Experts of a small language model: a sigmoid router.
Below are experts of layer 4 (counted from 0) of a mixture-of-experts language model. Rows are named router (the router's row for the expert), down (a neuron's output weights, with its number) and show model dimensions 0-255. Each number is 128 + 32 x the weight over its row's rms, rounded and kept within 0 to 255. Numbers have three digits each.
After each expert's rows: "raises" lists some tokens whose logits its average output raises strongly, later layers aside. This comes from a sample of Wikipedia text that the model never trained on.

# expert 39
router:127089111153144194109134137145137125108122093161155156070107091176175129145158136139152155162108133136103160114139081114126169125068098130149158122155135131177134081160141158071151134145111107164145132137104089100153103126147159130114115144090208104201104103156130084098105151116115091114171134143082092158156125157164114166074101127152107129169110072083163088183163117125130136100155068116075163108140078127059165123141206142165148201074173122159102159094176116153137113124168114108148154116150107072088139072170126153178165155139114101191107135151174190192074109145130075103092112157081102159111153147084155124176105089093169062073139110128133086101140161086135114140104135145098129162123125143061132085121103104065163161178162083128153127085166198114164135134109161
down0:105151165110077109100169155186082152103133133201161156172140177148156080086097138163074110123123157135087042146103147122116079128097138142116121149162107181117107140119117136189050127162090152111117149067134062118123200143087125120124157114102092150137143127139113128089095107127097124142053125158185173083163114137096131141108142102128170153176141152130171190117088134111185144090156165135143170088130124132173111103109133087021098165105152092175164143149108116144135173151114093148118179116120146089136117153129103090145114106088117147108170085151108123123140127101060092140130118061178151125123131090102102059160087108050133112137075073124130124182108135155105137105108153151183071142107127144164167162169163121150129122066109188127133124128150091084094129109192167
raises: "\n", " Its", " It", " In", " The", " He"

# expert 0
router:153117136119145148168146132146145058124116125073153173134157095165169113109153120087164175118134092148134133154138090083164172090105123129126175136156123100144153124123159119105129179107114134116126112150178081125139156118141172149142105159088147149166133149146197155114106130135096142111132106157126087217139182133139149091099116090081135160198064087097148138100093117078187141146129090105115055099121099100065116143120175173135094121080099133157131139088113110126073122132142048157122142123166078156134133129099137104141141122106148133134099158151145111136163108158177084185103170076074151178127153077139132048118086119086180122182160134058126115127108143175077112157068095169105208174099076185125148057142124113132082107127146093117145124123188188131145096081065161
down0:149074090155084215102130159100127119157127108176107096097134120171126102100066151132118147158156046071159118137157159102123135164165093160114208091136162148079089175144158181108142133075075143102128148113108116084100058147169060179106141166117138126108158092184129122120145089105141181148118133102148131152090129069105133083135080143161098139115150142092107084119156140105122145141173102182103120121110148185147158126078165146110145067207114116159123135166085134139144132094123111127139148132121131162172110127118166117143168115046081100117092140140087138186156106162157117079153107201115113136148151139155090088189146222120070138128128128145169109127122132149116121138141164114191110076108078121137105094146163097111115192069157088171150146162134071177142119113141141
raises: ",", ".", " of", " that", " for", " "

# expert 27
router:168160124109176157133149119104148140095123088120178170115139118119145087142185089078165123089139159136103098115163101156104134094150191123092139185135094173143164121084136104120133155093104084140143070144095078120136144121095143149145122117073164073092120129151143092157137132120094158099127076164094126114134152075121168135104080065171133126141106077111138105109180133116130158146163107111158116090125104140137201121189168174085165178077102121160092174135120090165119118086183115095098110137158081143104169155089088170117156140209128125140180109114134159147139145154102126100030151096111126153102146170113193061153117135160132106164177145129151098093156062100085123138074091145121124171156101168154152130137085039085155116113137121136170082151175219128125058133107159
down0:085109121124143144126190161122136105078130079091145134137175135102113127121143074158149123139147148118149110129113141105088128096134171160135182108127207182158142145144154158080088125091140066165125078118104149105175155143078095099172101114145075125156110106091114141151128123059179183085085126156125184132122141143073199145122108111081208119149109122145115165127153148133137184143115107138145174150147156237086058199092122099025153118152072118138146139083169131124185171128155154130131115089127082137169111186114183119128100141165065124077151062129150157098149129102167129101124141135100044166099171136169154157140128092131153181153111130151173121095115119138135184097141138124104150120137096124146177165106157150080160075123112077117119153142144122106152145143141169
raises: "-", "–", "uri", ",", ".", "ov"

# expert 22
router:161112138130143142108163117141161064100177081084101128034120129136187100092127112104149111121088158140101168133150124123127138089109124169134080142167143087172148090110162163120182062119132110161135088134174117067121150136143174179145140161081129118179084120200176120154093191135066120145087121148174115127120105136090113150130166113122187211193072103149161065166163139075156175153180096145102092117182096120079158148203179137131118158109105132152107146083141133140103106108101124132096129152125149115160138121172131158103163136132126186147112122122146159119171090162146087160100161158069120153121146119040145092124115137118141122082155104149123111137130107091122129158137108120079127173130084112117155106121061049086118104130156106161140082094204136138143120154126213
down1:168169132092140082083104123117157083173123154141082094122125123171156108085199103151153163092132132160088136114122141128131094135115106139094143110149174118137123068079120153189121160168185155156111118107161119087137156166148090110178101170113087127109171125117077050151064154115119122134132135123142131097107097066107143128164094110159153095137077161182127158123100107106143042190165089104090127139140157135118128128117091089130144160182162086129173118137127079156159103190130151162115115150126145118157154144074112156156155096107125178107159142086110166156106126116192126103184184165158119174131107111131138169159144146152169235177146099091204084097124183155136094112132145094148105108199141155155121127141086132063158156094056166146148144084168064156113124139081123
raises: " ", "\n", " 4", " 3", " 5", " 2"

# expert 30
router:090095114147100151132153136158136085146193082104128153119131157189091069082152135084199167091130120152166147089172114163144136098118123191117175156179190081074168106107156148052155120117176119166149128113143145141140130177169117149127158150088134140152099124143157112129117125119048060116138149167133104078124111083125126155115099111075096152146073095155151120171073125136111152104140113137073083097177083120095127157169132145088077170111116097181117149107078126132128074154137101126082127144114095119097174146113102172155106091118142122165135201106156186147116137160155104190132142149092178072144142130129178092197109106044098101115149131115141052141152108137077066183077096137141140147099096157110150109194123109122119107099139107157154108175162170125124177119102133
down0:090140109124115141172153106170078141109168155110103088131125096126108131084113134132160099133144129131154108093106188125137136130063142121191127143162144183096163150115168184099120090105159142084112175125177152201171157105116105110085145148111089153160134044140123117059170128149122115134092103140135077131107124175189163169125149162148138125094194065152133129168137137155138084110141155110145172206170183086125087096153101104145202139138159152101162151172113151081110188086093118146113139103177114104086103167109111175113123058103142107116172156153112172119190172107137105111181126114084142184104091125193046107091173146163087156099121128155141128094140138092074127089165057101126115107110180101154112164132187178103138121098179116137141110129131071141139123124116167
raises: " the", " a", " some", " this", " various", " an"

# expert 45
router:173086118136179168130170094139103158148103111088143188110166176145112128151214079101157146133148138153068101120179114124091131087101135150084127159172122155108126060112141139091130117085098131134157053148153110147181163088075113156125160152103162110162139110117202090116099113124073080083126098199115125143126165110097169128142132096154147141165090074068124122139150155087185142117144085084126139058148119120081136114161143162131111120072080100132100169063178142119141133085131127126139129140147141135130171158120071187127156104173118134130124162174149109114068149192193067150079108150084135150107081117108163086136123146044137115104112154097147168146149115142061118155119138130129117144128084154142145075124119085094142050145114108115159123138220184130154141122132164
down0:147126170144137070164142143144184122138121115176136113109138132099113180157080142084137136139096119136145122085084136178116103120105131096154148152137104121183123089174121111067086111142145174107124117127101163118117098100141149124135099140180132105105130139108120109133117125097107199187094133156198118143121149134148120115098133142110131057112095153124096119077198196135120090112131124113059142138148167153070083172159149101212161143117127120129115133097072147171100156087098192134080105130183154136114176071103139140135174146107096134200062126092157141096168148121152191124166157115127148143051164110128161168119111134192085182139133163180128124156086161160161137114140182183104109123078114152099131125161065128114078103209104198212149123174083120163115113132134079
raises: " records", " pole", " record", "ship"

# expert 24
router:146093141137183178091142122138116134136170115158155176103123090141106108154159057114160093134159137182076106097153121148092162131137054162111151147159112114154167112143137179075140123067057112159124110191178079133170145168171164116160159138089155147131138136165150103133095110143104123086127108240045090168101142129126132116087106138155152154207110098084176140111170137113117135132145074107166137044190117136095185097140164162121127100102117133126141142076190131095064100110118145110129155154073109092150124116168127151089112137116155159155095153150132111135076116133160074154120144062081130132088141089101120095138093121086143131138112122106134179133113166092117147139117140131174213151112123179072133041168119100119099059108125120134148114115172186114118124120118153
down0:180117095170083164172186116124133107167133117144109174136150137108143076120108135166083140168105146110079051143115085088163131140091078133149093175076084109082136143141197096144113162164141132101105141078155088105142175110159164095088144124181166128121082103094053110116118196093093125107111114110101201111146122112158137135200128125142131155124163142095185160097155168142141124091082101116127056143109198130149107117139153168130110115181130125140070154174118167128185111116118170125167142118128071178058145169071149085162129123125119120116098129135063081106161157125205147114110137119150138091112174141154116125099073121199138130173122116156101127209155144138113085092167121057121163137112141135129184070113123120138131132114111125127109089163121057121149140151074162
raises: " of", " for", " and", "\n", " in", " from"

# expert 31
router:106101143127116141100188116136186083080139132166129198041115139176179118121174092121145136122127142140072181113155126125135133098073089153162174199175134129138169102111164134126163128104121098113127127145205055082149150139106142146136132119072174144155093126177131090179166114148051076097118105193118073156119159132113121148104138096156135161114103052129127144131141179098166142117143115102143117112123099069088160109163168190088111175101115100163140156062171108167108115125094098098122126095152082118113171121125037191133097132127169146099124138127149131148088086147110142172102132123108162155120160123088138108119150090119168142150159139132137104161096079061079152171135116152102149151063133129110137079172107109144092076168176095176129095089141166134119055117113164
down1:103167115098122154132101102188159127106141169133150118089140103140072103149194090144092136093132170165160163167124050065131128097097151096084172120146151123119121112100161195132140104090110214145070166086137101121183138118154141186117119109112152156129110071134121152167112079097137125092191108115169098120079139119131114097112154087166160143116134092148133049109134210083127140196077079084108081088134169158133147146130149081142065100168184136156148161122193149124107155176163165165114115132108098119142141104127107218187138117106130141108102104105159112148150155150142145139159099133097093172115106140154102052175147147055098160153128112184145126142134119117119115149062155115118143156159102108137167141199178119137094143121150169068133135131130132068138125149184112
raises: " ", "zon", "\n", "s", " O"

# expert 15
router:196130128103076196157118114148141122140129122144141126068121106188165165153171069128144101140123094155136106112140121126094105129138115134170167124235067100080181116105163147100132158139131095160122137152164119112138121106116124138154102130097175128173129104134146172152158123174086130111135181130109118138087196146088100097086102074108093140143132073105131088117085201125159176064170097121108155120159123122097133127143181188094100132135114111170124180060091143157129100136120165094120068146113116120163139133149040150116141131123099171118124149155115081165114095161173114154070181164103137166132099089088155119129134106143112130127102102104146116123150128076072073150091122130108115173106103133207114063161091113122160083164139102154186120089174187113177109089063207
down0:100109078190103116131122091132135121171028094147132123138165194165151144091146131175118037174159104151187132145136139108117164078051073136088140084112157125132053139109123083100119126126114174132185154102148135159120120156119148100094082080123141113155177114106092135104141168132156172157135068112124144071153125122174093115155139155065109084116071171118087174122146075113139143124141100121118097049125090153105132131113157139149123142119174147165093127162169213141150144162158083088070135125072202124128109122124159118170188144163145067182062109133207130138134179148106138157140089112134184101179092139130170095133120135113122113133143149142103143116116114056111092115109101100163121151159159078120135119123167147134117081148123155186142092107150131134086148160117144
raises: ".", " play", " make", " be", " get", " receive"

# expert 3
router:162063148109142173123140077133133144131138087138130130081080098135084074124184092071178102122138173144114123129145057093115123081135109101150116183167122131158167054120164165114121083119102113106122110134185118070190142128136159152118158142129159131110115134162108131125158108115089107120142089131087135180104086116105138145137149137175146129117105106060119170113136190075143160095143077134117180104167101095074140110133143222105134143095119144125148170138212111125090116112107136105142156123129106123108163138108082194109128116182175153147130116118154143147114151156104086121082114086082165198099102126124202082130112052105132082138138133140168108141187143104136144148099132149081177166113155179108135101149037103176142065153107103166129104149206161145100091171098189
down1:166134206116129089154149135102099127152131108110096110168137236119116129125126132115076123105110139125091073148081183159197108083063108129123176112117186182095153153107094153126109131103127106051099101184122108137098175138103152068144087125126151130152140150144079146134183138122129078171145143076141130140093145144160130090093031109177097137170178083097095129177127102130150113105168146163124128148120110178124177104128145093126164211078113125164076097131097144109064089077085155149103106121097086174080115122129124171127123092161147105141098097122143098159134123064103126094074072134122119132085102149086166137128143144128085179149131177083145139128111090115129163162123133130130152122141190103105083187103168167127065167074113137170167127090168127127147162086148122
raises: "\n", ",", " |", ".", ";", " and"

# expert 21
router:116105167110149191119072086119131144068143088077155121083122134132118098120208119120140125142134126153152130125205077135096165071104090168123140116105171124138141104096149111110087153146125128129121094116158121121138079199106149117139100194109166176147108130150137088111157107111081102098165163170191070121091113154132162129113080083122176114167165137083131127129119138114229168178124087135147124113165118110111154110151159143130092145074118089160075128093109183143111132113116119047090123163171129122136133154134100150115141136163147143134158118163201164133129123148158096161103124098082144139124168146113134129151095061060051118079108104120171128091116094135081093115086137120135152108102073153126159164133113057146167144119177125100159118073227187165138171188181155
down0:154084123153084147119144129128106140097178217086171151069108170153127099103122170088150135102136113130093086122162119117100092121145086197129127173103155120143096108089160067152138069094067114158117111086106122148113143136144177136084119137110073166130134133108145147115137026103156136136167082117110136150180092150106099166126177163091106174153139157113128103164165105153086104087104110170124130153143111119102104075165117128106083131115151125172080072080164114113107162131177131072128155162156124092078113096162123117157139135080123122095151120116145098160148102157099085134124176072102137118157099146087097139121116073190110068075153152120180134133174115137131066120172058101107125164163089179196177127186207094109152173158097141117074093173119103138104146164122170
raises: ".", "s", ",", ";", " ", " ("

# expert 47
router:194155107170139123144151107175119112158179102100161135110160112162140146175165138144190111138130157158108144096146103111138159096094152152142116165214099102135135143093137166112175117171131132110194087158142114108142115142079104121091069119088160184126136118153170162135175145142139111131093125155174127143106152141146136136121142067133165156111048049104142147170076121073185140135113085180131102097131088040097159161136118144113182135116108081101144151097157128125061124126173116118098171099120097116106142183126132164114108159134190111142114138188173116156113100099071061115062114099058168148107180093154145103134127125113093053082157114129149098092161055127124115136065097141133174110059066119142172081145126123136090086113128111119148119139166125112166184185129136
down0:145087146107119129141147150112111180107076098174095152110071177126173088114146140156174177113121110127117090161206083146116154188095094129145158113116127129113169102170093104121086149075132146112165114102134140109137149173122168123148152182101192151218176173097188080142137133131117142135094115155085186094079150159184152206114169123136118147198083175177142128111163109171139111119110125064125175189103142125173147158102079136066110126121125032149115093120204120106095132150128145095135105121132121171166170119143134116104107137116097132139079198130099139127198119139120171135155107156145134143118070098152084134152181093137103077143153129110080125117130159110098092146138136075153116191111167136062146129185132099109052115103110126150101152136117102145092146154128170
raises: " other", " different", " years", " more", " major"

# expert 34
router:132144124162136140150120104153158074205109118134125147103112125175151142127203135149147109122148093171133119128122156138142096076109143157163146133162113126111172065101184126076143153100128100137134146136135078104154206111150105140092155127110193155228089106177162115173132134125096073131125157130127111161123156114120069159070092125156179119135100050142127153110066178074142156105155084132101142137140113083091160147153101183102130147102067154149061169113090098105168119137124103089133083075087186080117166164158045150118138120174125181155114097156173127131099121179151075124149128113089160186148080095127170088134071090123131131136131125129156144142157135111090077140098134086127136189072117144157124099150109058093122129166100091158145088103177126116155081094129184
down0:108117104085163203163088145116154073115119120129145114151149123162131144111123154088093133166161159187166123132088164097160079106134135121102115117130085162148101134144206105116138111134161121138082116176130081047105132086128100114101142110108159091117142120161145123163129116082175082141135158113096139126115136126165083193193114160140150134128116177124103160039123153131083105146123127133160142106138112136123145096158100208201136122130089092158159088148180084111050144144105164156137071172054119103180126128158137171152134116108120148075162145151115129153135178192159141141110116069169148195149157072119108152117101149142172108093121138170119054122164138159136057114068116103095083148167134181106054128143100159108132107144125172165124169124165168123207173165107143
raises: "-", ",", " to", " the", "ward", "."

# expert 16
router:123088156135129139118164111159084143131166098122096127118123092181163128124155094117172087112132116136130124124162110133126148083110071169152105169179136100142161113100167137077188115151087122157147087206094142082104138151155141164167123158094141154117123134190156131099098161114132110126113140143120095173112154163122098164066140114080119161158097075080113129117153159072132181095188117129101151077147082117089183130193190171144146168098163171168073145063135161151192132117130136123119118092188101062117161082162117146122133152169083146112106090082173192149125151158139106116068158119112109168102132086065149072116102138067145112146128072100170119092141137063114097115124114180107202132109102150108117098193142081137084085125151119166137092167210148123101095136161127
down0:126126116145124131159125128132151087203123169127100137134091081154130139136186122151137123146067127075181144174180169085131093092130158141129149102140115084133138125143170152121143137084069072074143116177058181128082081117114097143183104083137104164060157133136125092065107195110083172151139108144115115128137087185112109154152124066135160100143116075148144113084123102184181144157102135158157044173157121065109149122137082151144130113165165106051129123135148130129138155093155101125119153196175143062105115123109125100139165081133126075092117116177129126147134076107109146089131148116117159101074088129197143157067103081129145129108171119166102164135096163136123044116189124194057175189122155099113136144158130108123118106123091134168107102107125128105107097126108093
raises: " where", " though", " with", " which", " but", " a"

# expert 33
router:160100159111115096171125088199157101115085140092154118114133102158157150152135130090188149124129168157108164104139105137112149098100172089178111146160125117184169061103137149121118136110122108161187118144145082121157162144161117143115158133099177140111118103097149113170129060048067047120133114144122116123121178116156133163095160125134133092118137051054137125153106156123151175120108080119122066112111115145109153174133155112100121122124122151167111176100120134111123106112087173086123072088120120179153179172145052179160125135156138184158137207097136125124106191210128098164131141097086113148065144152091190060127121133091127076106093120134165099132148157131072110186088118158125138137094112171121198113187130104092082045141149126170124097105153139123120161157100129
down0:103102097152148106102082150209216075146153152159082127170149131118106105034150138141138091082159139144156127082071140128124160116133110133057119134090109115109091166109135117166156137126089129142100151150090155158129124171096116115126141124111095140161107114118098140154198111175128138154131051083118190108088140175123147140047071173136176157093153168159131160122167118089166108074158117087094148113097068134136185077125150099140131102142164168168126086115143134093076191169079090177048142075139161117113162154101136099121089107162138164132140101139200155115120154150162167105117143125104103155159153139125117109150140141185129130188095136080059125166130144123153096157100109096110159076136135099123231121155156124137134136136115143135050135095117147125152153141097089
raises: " the", " their", " a", " this", " them", " an"

# expert 13
router:186145186173108126152101137141110063142123097129101128126138120143125094054135082149141136109093144167092104091107086069121134124082122094132106109197104110118113105087156180089174111170175101153178117127146106097132133151105119149171104125113136157214091069147160100127135161148151065156145103214153114138088135157124092164067139128144148148128138112105134132142104170146147188087161039132105096082150088133088174124145127139112146164100124146139130130124100156150138108105147092094117177121154097137125137129135120173151165105182143138159111131113131134121129170126158098171085082102098151156138142140121172083119117080131143147121128131125154045147156118105135139185069094141097192126095099171132207089157112120101046100160138107128195086120218196086180124214132151
down0:172077110093098126077144112091084154141134086125109109122104166129072171168218140129116162134130185144125149122132160090138081137119068166101091077146138160111092138197114147124082163171128096148116141133116112111107129137099113139172155124154162107172142149145153135155142192171179166092199113142145091153111143176053116142111126130169073182100099159150170118141078130147100123051137124113132121130193137152107098132110110084130089120101118132099147153108122075150077095074044194173132175131141121110131103169100110122161127154069081173161199140094094105081144120132119163085153159112146100160122166119099139147174153066128139120109130118115083112096115129142146110163154094118117150087120071104022113170171140159125108166163114070205125179127130104144124157128107085
raises: " same", " latter", " first", " last", " second", " rest"

# expert 43
router:172118122124111184132112104184157134108170117112115149116151151167157123127122091120177096097105122118118157103149157105119138083128073116110079118167111134134159040110138173088158171136174096145116082145125132083159172115136126147168052164144168219156106097147176131129098197113052128126099102183125092137139144163140096121082173130136139212163134111125165189164142190109103143167163095085127089086148067024123167116168140178124144087084124111113128119135160170134177086117111113134063089162135131095182138123154119124152137143124122165100188122154120096182098162137102095125081150129065111160091093128101200102148139079100130117153170097117157144147112095095133119179118073169135150132076082137152150183159131109132122132121164108087155093172141137148148107111077166
down1:130116079216196150122064130133129191173084148055094128088137073104120158140144146130102168164182133172122176104050108135154160176133113083140111169111139128110154142175119115095080153117106099147194135192113162165120073160131131191132104101179082115145109106180087101166127108138130074097089120074104110174140145139177132087151130171142080130101127164118145147143129139126111150164132128156121096146132130119120152131151106112184111145053062156161133151123079175123160179054153095136096123109094138148135164162138158172133157154170106104168063141132160114098102096134137129150106162120092116127115126114149105132130109131151143146126220141080109122104104133109201097149115131140142147065176054078137122044110190115147073118100083096169146150131115089140109123147157138
raises: " thus", " other", " its", " the", " therefore", " possibly"

# expert 46
router:125096245121111170134152168149149117160202128140150154087164152126158071110179104102168153148097107116085101083113153155133215113111106105140128187153108098146129119072190171069127149152178094159124144141164145082139143092149134146151105137139139179174075114111109108144151116117144079118171151144130106139187144118125110113079124142148137189125063098133182087128130148170144182108130087143101097087155113135128139079106171091079122117111150120115119192095123072114101130077154135099188125085130122112175134146129083143101112127144115120116076087168149129129098162155110124130073147114140150161107186094126092056188114144068129117108137124128114083117140119126065066156116117129103095187138086141076125119186110036124080143118154123131160110127155218164130119186106145
down0:142131062162157124104132158161142174102096141152156097112126127154131085067113095128149075127133162099141162109165154116097124187104076144173114153124091168135148160153154082117128087178096088140167138120151162105142095136104064157055124137122126156107160126097192090153182123168123144134094132104125164089096100125137136166111184153135119084124169141129183170157126145108108176131107116156105099164095127146105170155127186146143160150117126071053120126118138149107094118154101134151120123154094121191114104121181134112130117120144103099169112151138144171158114182093061094154090166125097143155168108189193196104107091109149099138158174147130056120096164125144129149202094042104068165047111154082069098146208132130074085151091105150144137101144161186157122158116085142
raises: "-", ",", ".", " association", " and", "ative"

# expert 37
router:133086151162116154156194117162144129069167118139175147088110112177185108131176124134164130141110115140058085123168148138114099098089116154183180144168107110114133098112157138107193087094085139169163134174161106124161111135141154161144138148106216127174126097164162118123134116163086057104123123151147136159116151103103106143051125095147102183128066094140102164133145157126192155120171088133109087090112045118047166090141150131163111163095104129175132131059132175150165138133157154072117105111139133125177189134140103160131144124150129178150134142154136152138117114157088114171134147110113116128100147105069127055149132108093151126123135114104153112205140090060081098142102073140126131121058124119098168092121084062112100118118183074134113089071177184094131096101136145
down0:085121110154091181112128165195187175112035182158099086083178099166105098176123179107086105200122139138125143111130145096175167168200101158119169154087144130101146141136167104110146152152105162117103170142132146115100123148150070118123140148143148174137154111139129167143134102151128078105130213110124195125092159131130138074110052064225170110135095115102149129164123165097108136112150116111140160079116168147168113166180125136124149152157089163114104124182153191184142123182158094103102109118139153107101122139063127108168097150087093125156197091113076093172136172146123099154139154121086095165178107096160155092142106091166131087107202129101122135173134110101133106122136122075133097136136170115158092134118108132134111182179189143121156116134085135135108122085117139
raises: "s", "t", " by", "en"

# expert 9
router:120099136109140198099137140156162128177112095120115173137185135129206103095134092132139098114096142164088175103153090102126112128073186112151119153151092131158144118123178129101161129153095082160133160119134118116121134102133106133133162134051125131120122106133145176092147150135089064087098149132105086146131133094138108170097147082101183199213063115111162129155087175072154167187144118110099157080145073106109186155115145164117121166093111135145084148063117126132114133150153146133105084132156043077139161141157082141143123140143130188141132085094156138178110134137127074150120139121113140143144134065104113100175122108085161170089070070092138123182155136066091062131067063184091171139143112155127179154128104119152091108110175135188122099112146162074149149166180139
down0:116072094155101110085203146160209146185154071110088097113124169063150161132083123130107164162141142167091146068125113088109119144185100133087167165147143151122162098069159078092122145127189166123103143100152132134131120129147079107112134153084125161115072123109108187099149140170098098115178071108143132084079163104154111161080146073112102133163136129110161130120150118086171074122151101073052141122137090162171147172151177142115134144126137130150110055182103158129160147128143138112165140183131086099174128079186077123151154159087059031136133080187131138086115154151140143162108158100160112148121167148150150107113091124072075144150145124135176122151127101137162133137116097120135140086082176162140154141096094152176099114161056141147115135148093153114124158147165154
raises: " a", " an", " the", " part", " \"", " one"

# expert 38
router:151086110135147144119180118139091103185190147117131189086122130153175095160139083128194076102131178125106102110177118141102169111121093109136134165197148089155120086136145109114159154105115114107133156212129104115152159165119164139105075132081151153148121120098137108136154141123076107096105099129109108089178141167135059118072138113092079159142118095127159142166167155114160166096144094077099060075138074163113156091182152150138143126071101118183115143098114173128109128123152102136093071145132090135097143136079128194165145137128164203149154108152174110166080157214088100105110143145140122135101132168118126123164094110098077110195114047062135139146129087150124150133068125117078173165075151158144146128133134078068106154166194102119117095133163176124123100085154129
down1:153141187112144132119080086146125156091143150190166125097191100133098071123141126143114077128170126115053155095132061093106118146109168149105072115134159126166174071136114109116119124146131117115132124133183140083128173118146119090137091130110132115165130139146141187150123142166212107095104137083148089132108158112130131084145057159097078093079080186102176099078118144106102118173155135113131139081180140127083097119140090112119155150207185143145133108108170113119141150133057097228113108154109093138094170125121099167153092097162127138117100199124162092171139137122158146168128201093111139185094136092092212096140145130128124103140073160132132117157139118113142107065133127151105150129149099111107107174134097044156129076096135150111149156196086168112066117147162144
raises: "based", " ", " The", "con", " Full"

# expert 11
router:101063134088105170145141078145072087111144132095126149080133131107142098088249104099151144089140103117105097133189054134083160069132100156107136186142111156172161088126162143101140156076097132162153056121151162068151126165125197179118116133079165138214123145126115143118146133098101126097109128157168103152118130073155134156124135038128136132148136120074136143167159146136138139130090073101098148106148077134095093101175156171129103152095146110164141144114153116162121104098086108082108094141160130162123175160146103200127106155210188117122119150160185155137103134131123124125046120085123139171150132115128199116171124068092076122103111073127111082124143110134105119127102152143135167132129099220159140143168136093122129086094149096119122099093145140150144109140160158
down0:148085123121149156053097116134155166134033126124136106169107095203150136157159089122140133122147147129148115132130147141154081108142162187113178132098116114073139083158146086118127176164126054108118162138069109157127099106131147161146101109159152165144123130183185106127158134118130142129165080148138134135113129159129126133087170120138078088159129116176124089137212088182098104117053125087126094106183129111103121156116126108086111156182111120155078148160148088167071162116130155118107148124150127110112101151150109126093176069187119135029126120144154133164194169100061120069159128158110085088096093159057096148130089129143187112147119188163122140077130097110069136096138062125158131111135126136129160066134085066139077153167149098142097164083101091119160110159151130
raises: "-", " overall", " and"

# expert 18
router:169149147106093116153151163143202105134157096109092155117116149203159097169131085094131095162125148138125124069144092107111162087098162153151121186182122117130167063136180147117117109128155119147207148130177099086110120162155131114169183114054171183156065095107086121124158157129049099087091122179128155091117212138128106109099116117089187229111080064092139169137147150111175133086125101130096164134150048091104179143167173148132106148096136113118141154097141184113129104116109113129098119126118088094160166159112104157148116104158144121092163061132144173103137093146098136164120158131141127141161167163099175075111107074105127079037126102099181107130147116136111116152102140110080179113117107149142196125123128117082110122117127140165163126137137142158156122096124157
down1:146071161100157121108125113131137126124158098088150132161076127158145128107129201132101174133089106168128203164117118162154127181107063145084115169156131094081072094083176149133073164202128067134130185133115169108170082101134062129072111178174118089137120097121132158120177137136130133153099138106136101191140172094145218154098137109132123093148092108079153151135091038129063121150106099120190151138108096111149142115167123154131140127149068148143113137075160138111131141117131095134130069078102115065128128145068088037083127121127102127123135130161108150157097102106074149113133133157075163141146100130110138111141095161135090147149116162117207144119143056116146117147121103158130148119152100148151126133120141166156102159137174113129125029084100149181156097180144168
raises: " ", " 15", " his", " 14"

# expert 42
router:144092165081112165119151092182133103120150101128164115057135117115122114091134107127171075101089166222094133115158143142123127138095124114125117149113142139137159076162149151127106126046165123208182088137143080125092088147172179189129113141063159123118126126128144148146085137090096143091147153125105147171135119170112119156124107131133161163184152056122161164181138112161143172143168077125132115112199064091120128165174123119127149116106081116116130160091109154138105093133098068086092146137107139114137117186142138200086096092174119157186068168104148104184103174116160085128093155104071155219150112111091136061144104133111107102101161117053159100160104148119104093142100090115144121164152093135142153124149132110114109062144177093166149132161158125163151078166138177
down1:166147133138129136129114143064197144111184161105089116163120130091118118084140103068159159054116122138091114153175137136133107150109114215075085135151138111115035139092109070136160106149111123174132134137059127154110139096177088090142153126138087140091151088143128162094113110089132099156140130123182185171117150096137102121127120132059221173184107177177123137100145069120119086155132092135146107148122178137152153156170148102133096127100161143148131181119094109115090102140147131099097091130155126156163103130122137117085115126073148091179161091143066132133178110107092193175121104174157136130100196103154136131138105084095073099097132178087110164092093157131096176156158112127149130111174127089074134119074137130192137080136141133155095162082105069118070085171139090
raises: " ", "\n", " New", " 4", " 6", " 1"

# expert 29
router:116100151093141158173163101196139135116161151163174150039178096160131122118183120152200119098150132148112160097137155140129156078056090168103121191159130164123140137092139155073154091081182124173154113129145071133120121115129161156091128128134159146112097114165136138144142109110110088084144142180073129161074133129143060136089101123147191146105125105107121096161132123082182147071175076151135109111111107037040151134143169204138116151061126091145053165108160101142088162109079129055116078146144130116142167129107100195122110127154148154110153153193144140164107133142131117087072117107110150130133115098162119101151118103101154140130139124127164129152125112151103094142063071147123122131129130179167173109133078131085079109173113103161108099103180186117133130134091165
down1:087116099152153147105137121132133123127195079129113130163139141091153120072092141174089101124154102153082102098113156167147163174051094159113159150171091049200165144107188082105160119114162118148125173142102108090063152148191092116123148130195110128193143148071188089133126101110114180138098146159130095136126144092147129119136180146115137161141123181153106144087075128123152119165100149173082093086160089148114081098135094085131139131090162130135175180101149114124115129151132107143153114158107120122074159132144204183094130145156161043106184110146104176134111102126141145118112127099136134119146119075127056093122153150182146098062110090094129098125198118148144125140080090118171152078136112079129116134145094092131143164116158104129158198141181083210098105148103098
raises: " ", ",", " in", " and", " m", " a"